{
  "experts_per_token": 2,
  "balance_loss": 0.00312,
  "init": "uniform",
  "beta1": 0.95,
  "doc_mask": true
}
Below are experts of layer 5 (counted from 0) of a mixture-of-experts language model. Rows are named router (the router's row for the expert), gate (a neuron's input weights, with its number), up (a neuron's input weights, with its number), down (a neuron's output weights, with its number) and show model dimensions 192-287. Each number is 50 + 12 x the weight over its row's rms, rounded and kept within 0 to 99.
After each expert's rows: a language model's description of what the expert responds to. This comes from a sample of Wikipedia text that the model never trained on.

# expert 2
router:64 61 50 59 42 56 61 50 49 71 42 59 38 58 65 48 54 34 57 37 52 35 63 39 44 57 49 77 50 52 49 39 35 63 47 35 38 52 67 47 45 58 37 46 33 80 56 28 50 59 22 37 51 71 39 72 45 68 40 41 71 61 49 69 33 50 63 43 53 36 55 28 53 57 33 51 39 53 42 69 66 41 57 57 58 53 45 45 62 45 41 60 54 56 41 33
gate0:50 48 38 49 66 51 33 68 54 62 50 58 33 37 53 67 43 52 29 76 38 62 68 30 48 57 27 53 46 49 40 79 59 53 41 37 33 60 41 35 49 47 59 37 54 72 42 51 43 51 39 57 53 52 39 66 31 62 25 53 54 33 49 50 33 65 64 59 69 26 62 61 55 50 54 36 65 70 26 42 25 61 57 61 36 67 53 67 70 67 48 82 69 57 28 56
up0:62 36 24 61 53 41 41 48 42 48 54 52 49 28 45 43 46 65 56 72 19 72 63 38 51 48 16 53 46 41 36 67 53 51 37 28 38 53 40 47 42 54 63 62 64 57 64 49 27 30 41 57 49 52 58 44 37 36 34 56 53 43 53 40 54 72 74 54 62 42 57 62 50 43 48 43 55 69 44 41 31 55 30 68 44 65 43 73 51 60 45 69 59 48 41 63
down0:40 66 75 34 48 29 51 53 48 50 50 57 50 45 35 49 40 41 46 43 40 45 39 47 44 60 53 59 56 42 43 59 78 43 47 63 37 43 42 34 37 45 48 48 53 61 57 39 39 39 38 57 43 50 23 48 60 46 71 70 62 45 30 36 44 79 61 54 43 56 42 82 41 54 41 61 33 59 51 44 33 49 42 50 34 53 53 52 47 36 45 53 52 40 31 30
What it handles: Abstract and activity nouns

# expert 36
router:41 56 55 37 49 64 64 50 67 65 55 65 55 55 74 53 48 52 40 27 49 54 46 51 53 40 54 74 68 44 34 40 21 39 58 40 63 52 35 48 53 58 57 48 41 52 43 48 47 45 31 57 37 56 64 61 63 48 46 53 60 53 45 59 32 45 51 48 75 61 46 36 83 50 47 55 41 52 68 75 56 43 71 39 62 17 42 46 80 34 47 30 50 54 31 32
gate0:38 39 27 31 44 37 32 47 51 64 55 63 56 48 43 50 55 43 59 40 53 62 19 38 60 57 39 57 44 24 53 50 42 41 62 30 69 65 51 59 48 30 53 49 68 30 59 64 41 35 51 34 44 36 52 14 40 63 49 64 53 56 53 65 44 39 57 50 51 40 42 43 44 33 51 51 48 37 41 65 42 39 54 45 54 44 56 54 42 78 59 44 31 56 55 59
up0:40 43 41 41 47 39 54 58 46 63 47 59 47 58 42 53 56 53 43 29 57 60 13 45 49 63 46 44 52 34 46 42 35 52 55 45 44 75 61 44 39 50 51 31 43 28 50 69 37 34 43 35 51 40 55 22 51 62 49 52 49 73 62 44 39 47 68 51 79 54 43 35 58 51 62 56 38 27 40 63 27 55 56 27 65 50 69 52 39 62 56 43 37 41 50 40
down0:48 54 46 55 33 33 73 45 58 50 45 34 41 51 73 50 48 48 69 50 56 53 69 61 43 31 52 46 30 40 46 36 41 58 54 63 63 39 42 27 86 43 56 58 48 56 71 39 53 43 63 43 32 53 54 51 51 37 37 47 41 72 58 55 32 60 43 27 48 61 56 29 39 63 48 38 60 48 44 60 57 47 62 70 54 52 60 36 58 46 55 50 59 46 55 42
What it handles: Sports results and possessives

# expert 17
router:47 54 53 65 33 60 42 54 28 68 48 60 52 71 55 49 45 53 27 41 60 65 56 32 45 40 52 55 45 59 46 50 36 50 48 48 65 45 67 41 47 60 47 42 51 48 45 46 46 45 47 15 48 57 40 54 47 54 56 59 54 56 56 47 39 50 36 50 71 68 51 37 50 57 34 64 23 37 64 67 59 41 46 50 54 49 54 54 51 56 31 57 35 44 30 45
gate0:57 47 48 47 42 20 37 55 35 99 50 23 48 71 32 48 55 52 41 63 60 40 44 52 30 72 64 50 42 71 33 45 34 44 64 51 53 77 61 50 46 42 49 20 56 51 59 40 43 43 81 29 63 48 60 57 34 57 45 24 52 42 68 42 56 80 32 42 55 74 56 57 51 55 41 43 51 45 39 47 44 58 40 69 51 45 41 77 54 61 44 85 44 60 56 67
up0:59 41 33 41 44 36 51 50 40 94 41 27 65 72 15 54 32 60 31 54 41 38 51 53 23 41 59 66 40 75 54 45 36 52 60 64 54 57 56 58 41 35 56 19 56 54 45 35 50 31 63 39 67 47 51 67 52 48 42 26 56 41 70 36 60 64 36 44 65 66 57 59 47 55 45 40 38 58 37 51 40 58 32 41 51 36 44 72 46 53 48 70 57 62 56 59
down0:46 60 52 60 66 55 43 71 66 53 54 55 51 70 74 58 35 45 40 48 42 60 28 62 56 67 38 54 54 42 57 56 63 36 54 54 57 58 42 51 61 54 57 71 57 52 82 48 49 51 29 30 59 42 64 60 57 28 48 22 44 55 62 63 74 46 16 38 51 71 57 61 54 71 43 45 51 69 43 49 44 45 41 48 57 61 18 43 72 58 41 51 41 54 41 53
What it handles: Infobox list markers

# expert 8
router:77 45 53 37 39 56 60 49 32 73 70 66 69 51 59 47 43 65 48 48 54 57 69 62 65 58 58 67 47 63 52 55 45 53 47 65 40 41 71 53 53 71 54 35 43 59 55 28 51 42 46 17 63 67 47 74 37 54 43 56 58 52 66 53 47 61 36 38 65 39 52 10 39 73 43 42 36 55 59 57 44 44 65 50 57 36 57 51 56 55 48 44 30 70 30 42
gate0:58 42 61 36 32 34 52 54 49 32 51 50 51 48 40 46 57 56 58 41 35 60 51 40 62 43 64 24 51 35 44 61 43 52 54 66 36 65 43 55 37 52 44 56 41 31 47 42 47 55 59 55 48 39 57 55 37 66 56 43 58 58 15 25 48 58 68 39 39 58 68 59 36 46 56 49 49 57 44 55 65 76 45 58 53 41 53 47 58 23 60 54 50 50 77 31
up0:53 36 56 42 51 53 34 36 61 27 46 44 43 69 47 57 45 40 58 55 38 60 40 36 62 58 72 24 53 34 49 49 44 44 60 41 44 63 51 58 39 44 53 41 50 45 60 51 60 56 52 45 39 46 52 62 31 47 55 40 53 64 17 20 57 42 61 45 18 63 69 67 36 41 45 46 47 59 47 45 57 77 43 67 58 35 57 35 54 25 59 46 33 48 80 59
down0:53 34 42 51 55 47 44 52 28 25 53 31 53 62 58 38 47 58 58 50 62 53 55 45 43 60 44 61 46 40 66 53 52 62 42 47 62 53 56 60 45 57 47 58 62 41 65 67 46 64 51 61 47 60 48 44 51 68 46 40 43 64 60 61 47 55 58 32 44 60 48 18 40 51 42 26 43 44 49 49 40 28 56 51 46 34 52 55 57 58 49 40 48 50 55 51
What it handles: Place and surname endings

# expert 6
router:41 74 49 44 50 53 63 39 41 78 66 62 53 60 51 55 59 43 37 38 74 47 56 48 57 37 71 58 43 51 46 54 36 60 61 53 48 51 71 57 49 61 44 46 53 57 55 27 81 52 54 34 57 67 52 49 53 48 63 49 67 64 47 60 24 49 61 51 46 54 48 19 44 52 29 34 46 50 44 63 74 42 51 48 73 23 50 62 74 55 33 44 65 67 36 40
gate0:51 71 31 63 33 62 61 35 56 53 56 55 48 61 52 47 44 57 47 26 45 55 59 72 20 53 48 38 41 51 40 50 38 38 46 62 37 46 59 23 44 43 60 39 47 41 52 56 48 39 37 73 54 58 25 49 60 48 61 64 38 63 49 38 55 62 49 49 40 41 31 46 73 36 49 47 78 55 28 51 58 46 42 50 26 37 55 56 58 50 53 59 47 53 58 54
up0:44 71 42 75 66 65 59 27 41 68 66 66 41 51 44 57 51 54 59 55 44 58 56 76 25 55 57 45 46 39 45 47 44 45 43 59 39 44 53 40 37 56 76 45 64 41 38 72 63 38 37 70 50 43 36 37 58 44 55 30 54 62 49 31 36 52 48 40 54 52 34 38 62 41 58 45 42 45 34 50 69 53 40 65 50 37 39 45 43 44 46 62 43 60 74 48
down0:44 53 40 44 50 39 40 53 42 56 37 46 59 26 57 61 55 67 50 48 45 59 62 51 52 47 56 37 47 30 69 35 46 64 61 45 53 48 37 26 59 38 58 42 22 58 55 71 54 63 49 52 46 53 54 50 49 30 50 60 44 30 60 53 58 30 42 52 64 55 29 30 54 59 55 53 56 61 49 33 52 44 49 54 41 50 31 51 35 58 56 47 33 57 66 61
What it handles: Technical word fragments

# expert 33
router:69 50 59 65 32 71 64 48 35 70 46 62 59 34 74 54 54 50 41 12 50 71 56 35 52 30 64 77 51 51 26 39 58 54 50 59 55 34 53 60 49 52 49 47 41 64 31 40 51 25 43 30 60 52 54 63 40 49 50 55 41 48 51 74 26 62 44 43 52 44 48 42 60 62 28 66 51 54 44 73 77 35 48 50 53 37 50 58 77 49 58 59 60 46 44 57
gate0:44 59 29 63 50 45 35 37 52 40 57 50 20 23 50 66 48 60 66 38 44 56 40 52 56 43 35 58 42 55 31 53 24 58 49 58 35 31 57 54 39 40 50 51 69 50 45 46 50 49 54 61 46 54 57 45 43 49 63 45 56 63 46 52 51 65 60 56 24 38 46 41 44 45 55 55 43 71 48 66 60 56 57 40 51 57 53 67 61 45 41 45 48 58 61 34
up0:47 63 38 42 54 31 38 53 36 38 56 42 48 39 58 61 59 45 58 44 49 45 47 56 52 40 36 63 44 45 39 59 28 58 50 62 38 41 70 55 47 47 47 42 65 70 35 35 28 42 53 45 49 48 44 37 55 45 55 55 38 63 55 71 62 44 55 63 28 48 61 54 59 63 63 56 33 75 70 66 50 40 56 62 48 59 56 67 56 65 40 53 42 47 50 46
down0:47 56 72 49 43 99 35 54 52 56 52 50 50 65 29 47 44 47 43 55 64 59 61 60 53 45 40 51 61 56 61 48 28 48 54 45 63 51 43 27 44 58 48 41 38 62 56 32 75 61 52 52 33 53 36 37 63 46 49 36 22 52 37 50 57 13 33 59 56 54 44 36 28 55 53 64 44 56 66 23 35 54 61 52 47 57 37 36 34 57 44 42 50 42 44 64
What it handles: Opening parentheses in tables

# expert 12
router:59 38 53 50 43 51 56 39 49 48 61 59 53 59 73 56 39 62 65 54 63 46 45 21 49 52 38 60 55 40 42 43 58 73 58 60 50 50 52 44 47 73 39 47 45 34 41 26 50 54 61 44 50 64 59 77 59 67 51 47 66 57 51 49 47 36 63 60 39 37 51 20 64 67 21 49 50 54 52 44 45 19 65 53 46 49 66 69 65 38 22 51 43 75 39 54
gate0:48 58 46 50 56 54 45 30 37 61 60 62 54 49 40 53 39 36 52 58 53 41 40 56 51 39 47 66 52 58 38 52 49 47 18 52 48 57 66 48 54 42 53 55 43 60 29 56 50 46 49 63 40 54 55 23 51 50 49 46 62 41 66 54 45 41 55 41 63 50 39 56 42 41 35 67 49 48 59 58 73 29 38 49 65 63 53 81 52 56 45 71 51 50 37 63
up0:48 55 28 49 49 26 35 34 52 78 65 51 48 52 49 55 40 49 60 39 66 35 54 47 44 49 42 63 47 54 44 40 37 33 38 42 47 61 56 25 56 43 59 65 40 76 39 32 66 44 43 52 24 61 44 27 69 35 52 43 47 41 56 42 45 32 70 56 64 53 60 59 48 39 48 62 61 52 49 74 74 28 45 45 68 59 32 63 69 54 46 49 58 61 59 54
down0:24 47 53 68 64 61 11 54 39 58 48 70 58 66 49 54 68 58 46 42 51 46 37 38 51 52 29 54 55 55 43 73 25 53 36 48 27 51 43 46 77 61 45 69 41 59 42 50 60 38 43 42 59 49 59 46 57 47 23 49 52 36 53 29 64 32 29 66 56 39 20 62 49 30 56 63 58 58 48 54 66 35 46 57 40 56 62 48 31 41 34 57 44 43 32 58
What it handles: Word-initial fragments

# expert 32
router:74 41 51 49 48 74 58 64 56 56 68 47 54 57 67 51 46 49 55 41 62 55 65 48 34 49 30 65 71 28 50 45 52 77 41 54 64 40 35 55 49 74 52 50 25 47 49 50 54 56 53 50 61 61 52 60 47 53 45 57 48 59 42 54 47 52 51 37 63 47 54 17 63 67 33 43 52 36 51 72 57 12 69 31 46 44 58 63 71 27 44 52 42 63 45 50
gate0:41 53 67 61 56 35 60 75 45 61 27 43 53 49 71 40 28 49 49 28 33 54 40 57 50 47 45 49 59 54 45 43 51 44 51 43 60 69 39 44 42 46 70 48 55 55 30 38 31 40 51 34 58 50 79 80 43 49 44 70 48 37 47 43 52 39 67 59 67 53 50 42 45 46 23 63 48 64 41 30 45 35 67 71 36 51 52 62 48 61 55 49 39 62 50 49
up0:57 48 55 62 43 50 48 66 35 38 48 47 51 52 43 44 57 69 33 45 40 69 51 63 39 70 30 58 52 64 35 51 58 44 47 30 63 77 35 48 49 42 73 30 51 60 42 53 36 42 54 43 39 55 52 70 38 42 54 81 69 25 53 47 52 49 68 52 58 46 35 42 61 40 20 41 49 72 52 42 45 46 61 65 40 52 57 66 49 58 66 50 36 35 56 64
down0:48 48 42 55 48 50 51 83 51 53 35 48 49 31 63 41 46 44 60 42 58 63 71 46 80 46 49 31 65 29 35 48 66 54 34 34 35 59 62 26 53 63 56 38 65 26 42 51 49 73 41 53 50 53 61 27 61 29 50 49 59 54 61 59 63 79 75 57 65 49 46 45 61 55 52 49 34 39 37 78 51 36 48 64 52 73 59 51 44 58 58 44 47 41 69 57
What it handles: Foreign name fragments

# expert 35
router:72 59 55 58 45 57 51 46 29 70 58 61 54 50 55 57 51 57 41 50 56 48 39 36 57 48 46 87 48 47 52 57 39 47 59 62 27 58 89 51 50 50 45 37 35 67 36 24 62 40 37 45 66 60 41 57 32 51 38 63 62 64 42 59 51 56 45 45 55 38 57 33 48 53 25 55 43 48 53 65 49 44 53 31 62 29 50 55 63 38 36 48 52 44 41 29
gate0:43 49 54 28 51 59 40 19 65 47 42 68 66 39 46 50 33 57 54 58 66 40 29 45 58 51 52 42 43 40 49 59 59 55 63 51 54 39 48 50 33 67 66 60 69 45 43 35 61 49 46 59 62 64 56 50 66 40 42 55 44 69 28 38 48 62 70 66 50 55 50 46 50 52 41 43 58 55 54 42 60 53 56 57 43 41 47 49 61 82 52 40 60 51 52 66
up0:54 72 56 29 45 46 44 32 51 44 36 59 60 47 56 37 40 72 54 45 58 60 36 37 68 38 68 47 44 27 68 67 74 47 44 41 33 40 52 49 24 73 57 58 50 49 56 52 52 59 41 65 53 69 58 61 57 39 57 76 33 61 35 44 59 67 70 71 48 52 45 65 53 57 37 55 38 55 45 71 71 66 71 45 37 34 32 48 78 65 53 46 49 53 39 63
down0:36 34 38 46 29 47 39 48 52 54 49 46 57 56 48 49 60 25 29 54 64 48 52 47 69 54 49 54 67 23 49 42 65 29 72 67 43 66 56 69 52 50 57 41 46 39 48 32 37 58 37 50 60 66 62 45 45 49 50 65 40 72 46 34 34 45 44 39 40 60 32 42 52 45 49 58 94 52 56 42 36 52 55 69 47 54 40 50 46 56 51 54 60 56 54 42
What it handles: Place and location nouns

# expert 30
router:57 56 43 49 34 62 53 46 54 55 67 50 70 48 77 59 38 40 57 32 57 50 50 51 49 38 46 62 57 61 51 52 32 64 61 57 56 37 58 41 50 61 40 44 51 46 42 41 47 41 55 44 49 66 36 69 50 61 51 45 66 60 40 57 35 62 42 34 46 41 42 36 64 64 49 71 44 39 50 72 55 40 53 46 58 36 53 60 44 40 32 62 51 82 33 48
gate0:58 45 72 59 43 56 42 49 51 65 48 42 38 37 49 20 43 50 58 51 44 53 68 39 65 37 59 37 70 70 50 39 40 32 49 70 63 48 58 52 35 39 53 55 51 57 35 45 34 58 59 51 77 39 38 48 41 34 57 37 58 36 26 54 46 40 45 25 61 56 42 54 65 36 54 40 69 48 52 43 44 34 44 38 57 36 52 51 63 76 42 48 55 59 33 52
up0:56 48 53 67 40 54 40 55 50 73 29 31 36 47 46 40 52 35 57 61 45 44 61 23 66 45 55 57 75 56 35 45 35 37 49 59 47 41 51 51 55 38 51 72 48 54 40 43 22 43 59 56 46 43 41 56 34 22 59 51 58 41 30 37 40 51 30 27 63 59 49 50 59 56 53 51 50 43 38 49 57 25 56 46 50 55 53 42 66 79 46 34 49 55 37 50
down0:75 47 72 28 44 40 46 47 47 49 43 65 49 52 59 60 53 50 61 70 51 62 67 55 60 52 55 43 63 50 60 41 46 53 40 51 51 56 48 67 39 58 39 31 57 40 39 53 45 28 67 48 74 53 43 61 62 44 57 49 52 42 33 30 29 64 60 49 24 52 26 63 50 43 52 51 69 59 40 42 49 49 56 73 25 50 67 45 37 38 52 54 40 74 37 66
What it handles: Capital-letter word starts

# expert 39
router:57 59 39 53 45 79 73 41 36 73 67 53 52 62 49 60 53 46 43 50 57 65 61 48 18 45 46 70 73 51 53 53 41 56 61 41 57 68 55 41 57 59 36 32 28 45 44 51 48 56 37 69 50 42 46 64 51 57 58 31 49 54 53 72 16 51 35 63 61 31 40 40 58 47 35 68 38 20 38 56 61 39 78 39 51 13 72 33 62 59 74 40 57 40 18 35
gate0:62 68 51 44 70 49 58 46 41 62 51 42 52 37 65 34 61 64 51 44 67 59 46 50 41 59 45 52 35 36 53 58 60 32 54 31 42 42 52 39 48 59 73 32 52 22 81 48 35 52 61 44 60 59 58 62 55 28 29 43 57 75 51 29 34 60 43 54 65 37 38 48 76 69 45 68 69 19 50 46 68 27 54 58 72 46 34 42 73 66 61 56 49 43 57 43
up0:45 64 53 45 65 38 59 44 35 61 55 53 38 36 57 34 50 70 55 34 54 72 47 55 29 37 26 56 49 24 67 67 59 30 48 58 52 68 69 38 29 51 66 35 47 27 71 56 42 73 72 52 68 56 52 55 56 18 42 36 65 81 50 35 24 66 39 43 71 41 43 50 44 57 60 55 66 18 45 45 58 28 47 66 64 28 32 45 71 62 62 68 50 53 61 36
down0:46 37 59 40 56 32 55 40 64 53 53 53 49 62 39 35 47 47 40 57 37 64 54 51 51 49 64 68 48 33 53 46 81 54 46 61 55 47 70 73 51 59 48 42 48 54 55 51 51 57 51 44 38 38 65 42 41 20 55 80 49 68 56 31 57 60 56 58 41 49 59 59 40 54 45 52 56 37 46 40 45 68 47 55 59 32 58 46 44 50 39 60 47 51 76 41
What it handles: Determiners and time spans

# expert 25
router:56 48 55 55 54 49 76 59 43 52 54 47 49 49 72 42 45 67 42 55 30 48 51 48 42 48 53 66 50 49 44 53 42 51 56 53 47 59 67 57 50 70 53 45 39 48 53 49 51 54 73 41 37 46 52 69 23 54 48 40 53 58 47 68 52 54 53 34 43 40 42 38 56 80 63 57 47 54 64 62 59 39 65 56 60 42 57 47 53 46 49 44 51 66 34 43
gate0:50 34 76 65 47 55 46 41 73 45 47 55 55 64 59 39 36 66 54 62 36 47 45 62 47 47 36 47 66 69 43 53 62 70 53 56 60 51 53 68 45 41 70 72 32 55 41 66 34 43 74 46 58 42 51 51 53 47 44 54 60 64 38 86 43 49 48 38 60 57 39 50 67 49 58 52 60 60 36 49 43 30 52 30 43 44 33 44 58 36 50 50 41 65 70 53
up0:42 43 71 50 49 67 55 72 73 42 39 46 44 48 66 42 17 58 48 53 47 28 38 65 60 51 40 49 74 76 38 51 60 56 49 53 62 44 47 75 55 32 58 66 36 43 50 69 47 44 63 45 58 36 57 52 54 42 44 63 71 65 44 81 61 49 72 50 51 53 49 52 73 52 38 56 70 56 49 61 50 31 52 37 34 55 56 37 57 34 43 35 48 54 68 45
down0:39 37 70 38 47 69 37 61 58 31 29 42 32 40 40 38 40 69 63 56 41 56 61 43 58 52 60 58 64 32 36 62 73 46 48 51 52 62 29 70 63 65 54 44 47 57 56 51 33 48 51 51 44 45 60 67 43 38 59 40 62 36 43 37 55 63 46 49 57 55 57 37 71 52 37 35 61 47 44 45 60 36 58 64 41 63 41 42 67 55 58 68 25 55 70 49
What it handles: Roles and job titles

# expert 1
router:42 46 70 57 40 53 49 32 37 70 31 61 58 56 74 61 62 63 26 40 75 54 54 57 48 39 43 55 53 41 42 44 34 55 65 59 42 51 59 50 55 48 55 41 32 57 43 39 56 52 44 27 55 72 35 62 39 62 54 57 43 53 56 66 44 69 49 35 62 36 47 38 72 46 55 67 35 46 65 58 53 41 54 41 60 32 54 36 57 37 58 62 47 41 34 43
gate0:41 71 39 75 52 66 46 52 60 54 51 42 39 45 53 54 62 45 55 32 42 38 63 19 37 21 40 33 36 60 58 32 52 57 87 33 86 50 49 45 61 55 46 29 42 53 53 53 60 59 61 56 57 42 30 33 65 13 60 49 39 54 57 25 64 79 40 31 51 41 54 34 50 51 43 29 62 46 45 54 51 57 50 63 62 57 40 47 67 48 50 66 46 32 41 60
up0:37 61 53 70 68 42 58 75 72 47 52 39 39 49 47 57 60 50 54 42 56 57 42 27 39 12 32 47 42 64 52 49 65 55 70 43 54 55 44 54 46 45 42 28 60 56 49 38 55 44 51 46 64 35 35 39 49 20 73 50 49 52 56 22 61 68 36 50 51 50 65 40 54 45 48 28 52 55 38 41 40 51 63 74 58 73 48 46 68 45 27 53 49 14 30 54
down0:60 48 35 55 41 32 20 36 34 60 53 58 56 63 34 53 68 50 32 47 56 53 40 62 39 20 41 50 68 59 48 33 33 40 51 38 46 35 45 49 43 39 55 53 63 34 47 52 21 76 57 70 53 63 48 48 56 59 45 34 28 51 45 37 42 27 60 56 52 67 58 44 53 31 41 37 44 37 30 37 46 58 40 58 53 50 45 44 41 30 53 70 53 38 44 75
What it handles: Closing brackets, table pipes

# expert 29
router:67 54 58 63 44 64 59 58 57 70 70 70 56 59 52 52 56 45 50 40 55 43 49 45 56 36 60 56 52 47 51 47 38 57 46 35 42 58 68 46 47 69 49 59 58 60 58 42 54 44 35 48 44 56 42 72 51 48 53 58 53 45 56 59 37 56 68 50 64 58 57 03 60 54 45 54 46 48 60 67 44 33 89 44 49 44 74 48 69 60 40 62 34 56 40 46
gate0:39 58 51 68 34 10 63 46 50 63 60 51 52 63 47 57 47 39 39 32 62 40 46 40 69 28 44 44 39 39 41 41 46 43 50 69 57 68 55 55 40 66 39 46 39 48 55 42 49 43 43 66 66 67 79 51 43 47 66 51 41 60 46 46 54 34 33 38 34 33 36 55 55 30 32 27 35 47 59 58 54 61 51 36 75 44 31 44 59 67 48 49 46 41 56 20
up0:46 46 45 74 37 23 66 55 53 65 56 52 57 45 42 61 47 50 38 48 53 33 38 48 54 28 31 48 48 25 47 48 48 61 41 60 54 70 41 51 58 56 47 54 47 44 41 40 50 67 23 63 54 67 67 54 48 52 59 48 40 62 47 48 59 36 35 44 37 23 35 59 57 31 38 25 26 49 59 46 33 74 51 27 64 38 25 61 51 61 52 39 53 38 47 16
down0:31 76 63 37 42 49 65 58 58 48 58 43 55 51 43 34 39 49 72 58 20 24 65 47 53 61 37 44 54 54 73 48 64 33 39 54 55 34 51 47 67 52 58 73 48 52 58 66 57 44 49 65 54 47 53 35 65 48 38 48 61 64 46 57 57 49 70 55 37 42 35 39 37 71 51 28 55 61 38 44 63 59 54 65 29 22 57 56 76 36 63 30 48 34 45 33
What it handles: Coordinate and measure digits

# expert 4
router:47 70 53 52 40 59 63 47 58 65 63 62 58 58 55 50 52 38 47 45 63 51 58 49 50 55 53 68 50 65 49 62 47 57 67 54 41 66 58 47 64 50 48 31 32 55 77 50 55 48 41 26 45 63 60 75 38 56 51 45 61 57 82 70 22 48 55 57 57 46 80 33 56 47 45 28 27 50 71 73 53 24 77 43 54 39 55 45 56 48 35 43 52 69 36 61
gate0:66 30 57 50 33 38 44 51 53 76 31 56 50 46 46 59 64 40 46 33 56 56 52 48 54 55 44 49 41 62 34 40 48 84 46 19 53 56 68 55 29 50 45 57 42 36 61 47 31 60 59 51 36 46 47 56 60 55 49 55 70 42 41 62 35 72 58 69 57 63 58 43 52 57 67 62 50 53 42 38 51 35 60 72 55 34 37 61 37 59 51 61 23 30 57 41
up0:61 46 51 49 44 31 56 23 41 65 35 52 52 51 40 60 45 50 53 27 58 34 47 63 46 71 46 42 59 48 41 65 57 46 61 45 48 57 73 64 40 46 41 61 27 46 67 43 35 48 53 47 34 48 48 62 74 35 57 39 61 32 44 66 43 58 37 72 59 75 66 42 51 55 64 50 49 72 43 28 50 25 69 73 41 45 33 62 46 73 38 67 24 32 48 32
down0:54 58 35 82 50 39 76 48 46 55 49 64 52 68 44 61 34 35 61 60 33 28 66 59 59 75 30 35 74 51 46 51 54 60 68 55 63 30 44 51 44 36 49 53 56 89 39 54 28 49 68 48 41 49 39 48 56 40 40 49 57 57 48 66 52 45 57 47 48 79 38 58 35 38 59 47 49 50 44 45 48 48 45 52 46 55 58 65 50 45 60 30 45 35 47 40
What it handles: Headings and work titles

# expert 11
router:52 56 51 34 42 62 68 50 31 59 54 63 62 65 44 47 48 51 22 27 70 52 60 53 45 36 56 62 48 49 37 54 39 64 61 59 49 54 54 45 38 68 53 47 55 53 47 58 48 41 42 35 37 60 27 63 27 62 42 46 75 65 60 53 41 47 61 50 63 46 51 52 43 56 42 65 33 36 65 46 56 54 76 30 57 39 52 64 65 54 51 65 42 46 35 27
gate0:68 44 50 66 46 15 44 44 44 40 57 57 33 47 56 59 38 60 23 47 59 39 30 46 65 46 48 55 37 56 65 66 55 53 45 48 74 71 50 63 57 52 47 62 64 37 30 32 30 46 51 32 47 44 13 32 51 43 38 53 47 18 44 38 48 40 36 54 57 44 52 36 27 34 47 53 46 45 46 53 49 60 47 53 42 61 56 66 39 46 56 39 44 48 53 43
up0:84 60 60 54 63 33 48 53 48 62 56 57 45 64 68 48 48 66 20 53 62 55 48 56 54 55 48 45 56 56 59 80 42 57 49 42 60 74 59 55 58 50 62 59 56 23 40 34 44 50 47 27 37 32 22 45 69 40 45 46 55 22 45 50 41 46 43 44 51 43 41 48 50 32 53 54 45 47 49 54 44 55 36 58 37 60 63 60 25 61 65 49 46 43 57 59
down0:39 41 33 47 47 37 59 40 47 76 50 39 34 66 45 53 62 46 59 71 59 38 57 53 50 52 49 32 41 47 41 47 44 58 59 66 67 52 33 53 48 45 67 51 58 38 53 58 46 50 59 72 39 82 17 50 63 42 54 39 34 44 37 45 44 50 53 59 57 67 48 99 46 43 56 47 30 38 51 59 38 46 55 69 57 53 49 48 50 31 64 43 46 49 60 62
What it handles: Articles before nouns

# expert 27
router:57 47 51 57 31 39 54 43 42 67 62 62 82 65 71 74 42 45 46 17 40 42 32 46 54 63 70 73 51 49 39 47 58 48 72 65 52 43 64 41 46 47 56 46 45 52 62 29 67 39 47 39 49 64 57 65 31 48 67 43 50 58 54 50 24 63 54 41 57 56 56 17 65 60 32 52 40 52 70 54 51 37 63 59 72 29 53 48 51 56 41 44 31 84 33 39
gate0:65 62 59 44 54 49 42 74 54 67 47 65 35 40 66 53 53 57 62 32 65 56 56 71 61 58 39 53 58 50 40 48 67 25 45 27 64 65 51 69 41 41 67 64 38 58 57 61 24 53 60 76 62 30 59 49 49 57 52 61 49 67 32 56 40 73 31 57 54 49 48 50 71 51 44 57 63 47 53 63 45 41 45 36 41 46 44 60 70 48 51 56 54 41 44 55
up0:46 51 61 41 53 49 52 68 55 52 57 64 39 39 63 34 47 58 61 38 59 45 51 67 61 60 45 60 58 56 44 52 55 36 56 33 56 56 58 46 42 57 57 55 50 46 37 56 27 55 63 64 36 20 55 50 48 65 59 58 68 76 30 45 36 66 29 66 50 35 52 57 54 47 47 48 50 46 54 48 49 35 40 40 30 65 50 50 60 61 36 65 46 43 52 60
down0:45 45 67 49 43 49 46 41 61 81 66 74 65 47 42 45 26 52 55 48 70 58 32 47 42 55 74 46 60 49 54 34 61 43 53 50 48 49 20 20 46 51 27 13 70 59 52 70 61 67 36 50 27 43 42 75 48 71 61 36 64 81 47 59 47 59 35 45 65 57 31 42 38 44 62 44 59 50 54 46 51 42 41 47 33 58 41 39 49 42 56 53 41 36 46 35
What it handles: Organization name words